Below are experts of layer 9 (counted from 0) of a mixture-of-experts language model. Rows are named down (a neuron's output weights, with its number) and show model dimensions 0-127. Each number is 50 + 10 x the weight over its row's rms, rounded and kept within 0 to 99.
Before each expert's rows: "raises" lists some tokens whose logits its average output raises strongly, later layers aside. This comes from a sample of Wikipedia text that the model never trained on.

# expert 28
raises: "known ", "called ", "in ", "named ", "(", "as "
down7:66 57 61 61 53 64 51 55 63 34 42 65 48 56 69 56 52 20 53 27 51 42 58 64 33 74 28 55 47 43 43 45 49 58 53 49 27 45 44 34 63 64 41 52 47 45 62 49 30 51 50 60 29 51 59 36 48 44 49 55 65 53 54 53 54 58 42 73 64 58 43 48 53 60 34 47 41 58 59 50 45 60 48 37 41 35 70 53 54 62 41 58 57 44 47 60 44 80 43 54 61 52 54 52 60 50 41 57 42 56 55 28 36 48 48 49 60 70 37 43 58 55 59 60 44 51 61 54

# expert 60
raises: "Y", "South ", "S"
down0:37 51 42 43 49 44 53 46 48 39 61 32 36 41 31 49 55 49 52 51 70 54 57 49 51 49 50 38 68 49 45 40 47 44 38 56 30 40 28 48 31 54 61 49 55 44 51 65 49 47 45 52 52 43 49 59 59 50 64 48 36 53 69 14 51 51 47 44 58 32 40 50 48 47 50 59 41 58 39 47 47 50 39 44 51 44 65 53 45 51 71 46 45 54 55 48 61 60 72 29 69 59 61 41 72 27 36 72 65 39 45 45 36 68 41 41 54 51 31 49 52 48 68 50 62 56 48 39

# expert 27
raises: "and ", "as ", "such ", "the ", "in ", "with "
down7:50 55 47 61 44 49 51 53 43 60 55 25 44 47 45 52 49 54 46 36 49 42 53 53 35 57 50 47 27 53 44 43 53 55 49 48 44 60 46 62 52 49 59 38 30 43 33 58 55 61 51 50 68 35 44 48 50 67 52 60 51 65 50 48 49 53 64 62 37 50 36 69 60 40 46 51 48 48 45 50 62 48 60 51 49 67 44 52 45 66 46 63 55 36 55 63 58 45 54 41 54 48 45 55 48 42 35 55 54 57 58 68 40 46 28 51 42 64 48 39 36 64 67 51 45 47 47 49

# expert 19
raises: "| ", "|", "July ", "October ", "November ", "September "
down0:46 64 31 48 38 61 48 55 45 46 45 46 39 54 52 47 64 50 44 61 36 48 57 67 42 48 64 53 53 45 57 36 42 43 34 63 47 60 46 39 66 56 40 39 33 42 50 38 35 50 39 77 59 58 51 37 52 35 48 41 63 53 46 35 38 62 54 69 46 45 56 62 69 65 36 57 49 48 47 45 55 44 43 30 52 54 39 36 39 47 37 51 42 56 62 42 60 44 51 51 62 75 46 49 28 60 44 60 45 50 55 38 47 44 56 50 49 46 38 47 57 60 57 33 49 35 39 60

# expert 54
raises: "(", "over ", "and ", "of "
down0:45 49 66 56 55 56 18 45 61 61 55 37 55 60 52 54 49 50 38 30 51 57 28 62 63 40 54 62 54 55 49 48 66 53 59 51 49 60 65 48 48 48 63 57 45 66 56 33 52 58 48 42 49 52 42 50 51 55 48 57 35 40 52 60 52 39 58 60 50 42 51 59 39 50 45 48 42 57 33 49 34 41 61 47 84 64 54 62 46 68 50 59 53 42 38 50 47 46 53 37 38 70 34 48 58 44 57 59 80 51 39 47 51 46 51 48 49 28 58 45 36 38 50 33 52 53 51 57

# expert 25
raises: "\n", "\n\n", "\n ", "\n  "
down7:49 42 50 44 50 52 67 47 57 43 69 61 47 48 62 52 58 54 37 49 44 62 37 51 43 39 51 57 57 43 44 48 43 37 56 49 36 64 49 39 42 51 52 56 65 50 43 43 49 35 58 47 56 32 42 60 61 52 65 53 39 47 41 55 42 46 56 72 41 61 41 44 44 51 59 58 44 69 34 71 59 50 36 55 33 75 30 47 57 51 66 51 30 55 45 47 34 58 52 31 45 45 52 55 53 50 53 42 43 39 42 36 59 62 61 57 49 45 32 36 50 50 56 50 46 46 67 41

# expert 21
raises: ". ", ".", ", ", "; "
down7:65 38 42 50 41 47 54 50 29 42 35 53 64 46 40 70 27 58 77 48 42 49 70 50 50 68 61 44 50 63 48 54 37 77 34 48 49 41 53 49 47 50 29 52 61 55 62 71 53 58 48 52 49 35 66 66 62 48 54 38 33 52 53 54 42 42 50 43 56 45 50 41 54 58 55 65 60 46 49 64 61 60 49 47 55 49 56 40 53 51 40 58 55 38 49 51 46 39 47 56 47 40 41 55 39 46 42 45 61 47 42 70 45 77 55 57 37 58 59 45 65 54 50 34 40 48 71 53

# expert 16
raises: "by ", "as ", "one ", "available ", "among "
down0:39 57 59 57 64 26 37 52 52 39 31 50 43 43 54 54 42 51 57 55 35 52 56 46 49 61 49 37 45 42 59 41 49 60 44 67 67 52 61 39 55 66 50 28 45 60 61 34 46 48 54 49 51 39 50 54 47 40 60 68 39 57 65 66 50 46 76 48 35 52 50 52 16 59 39 44 43 55 37 53 48 52 23 52 52 51 48 59 53 20 54 47 52 58 62 26 43 48 35 59 55 68 64 50 52 44 47 31 42 39 53 43 49 49 52 65 61 55 56 50 45 46 51 47 60 54 39 42

# expert 37
raises: "fir", "ew", "ks"
down0:65 52 45 35 53 29 43 59 42 51 45 53 47 49 45 75 62 68 50 49 44 46 37 40 62 45 46 46 52 48 48 52 50 36 71 53 61 42 61 54 39 63 46 51 57 48 42 57 35 61 57 37 57 53 43 45 47 49 44 55 45 66 63 42 50 36 33 55 55 48 85 58 61 55 69 45 42 29 45 45 74 54 55 55 32 53 51 50 52 49 42 43 48 46 32 63 47 48 17 40 52 51 30 39 61 44 30 52 60 51 86 57 64 54 53 55 55 60 52 49 34 47 49 55 52 70 53 43

# expert 20
raises: ". ", ", ", "'", "-", "=", "es"
down0:35 46 38 54 36 52 35 54 60 44 38 58 52 57 34 60 45 54 55 41 53 60 61 55 54 61 47 43 51 55 51 55 58 43 56 58 56 61 38 47 47 48 37 49 65 47 53 66 41 53 42 50 49 47 55 41 52 56 42 59 55 46 62 58 41 44 64 43 52 69 55 53 48 62 63 48 51 32 40 36 58 53 49 54 65 38 62 59 47 42 42 50 55 48 56 35 58 39 52 59 43 53 61 66 51 44 37 46 63 50 71 50 53 38 22 38 61 53 61 30 53 51 58 27 53 43 61 51

# expert 35
raises: "in ", "only ", "on ", "to ", "more ", "by "
down0:61 39 34 50 30 30 41 48 57 51 44 31 55 51 48 46 74 30 25 34 52 40 37 33 48 55 53 57 68 38 60 53 35 27 53 59 69 54 42 44 48 50 60 54 51 36 42 54 63 33 51 47 43 49 49 46 56 63 54 27 52 49 55 46 45 41 38 65 40 61 49 36 59 43 31 40 53 57 42 55 35 52 59 49 44 47 38 48 53 57 83 50 46 54 58 50 55 34 50 43 41 48 47 46 63 45 39 57 56 32 69 45 52 61 56 35 39 33 59 62 52 66 59 43 71 45 60 58

# expert 31
raises: "example ", "opp", "end ", "av", "im", "inst"
down0:49 65 31 53 53 58 46 41 52 49 42 53 60 30 54 52 43 66 70 53 44 61 53 48 50 29 48 40 35 45 59 50 32 65 75 41 57 41 59 62 44 32 44 52 51 46 69 53 63 46 43 61 58 45 55 46 51 22 62 62 41 30 49 43 44 59 41 44 58 37 49 59 48 60 42 54 51 54 28 52 61 25 43 66 59 29 40 47 45 64 42 77 46 55 46 66 52 47 38 51 52 40 50 62 48 57 58 75 51 49 30 53 53 44 56 66 54 62 51 52 48 64 32 43 48 60 34 47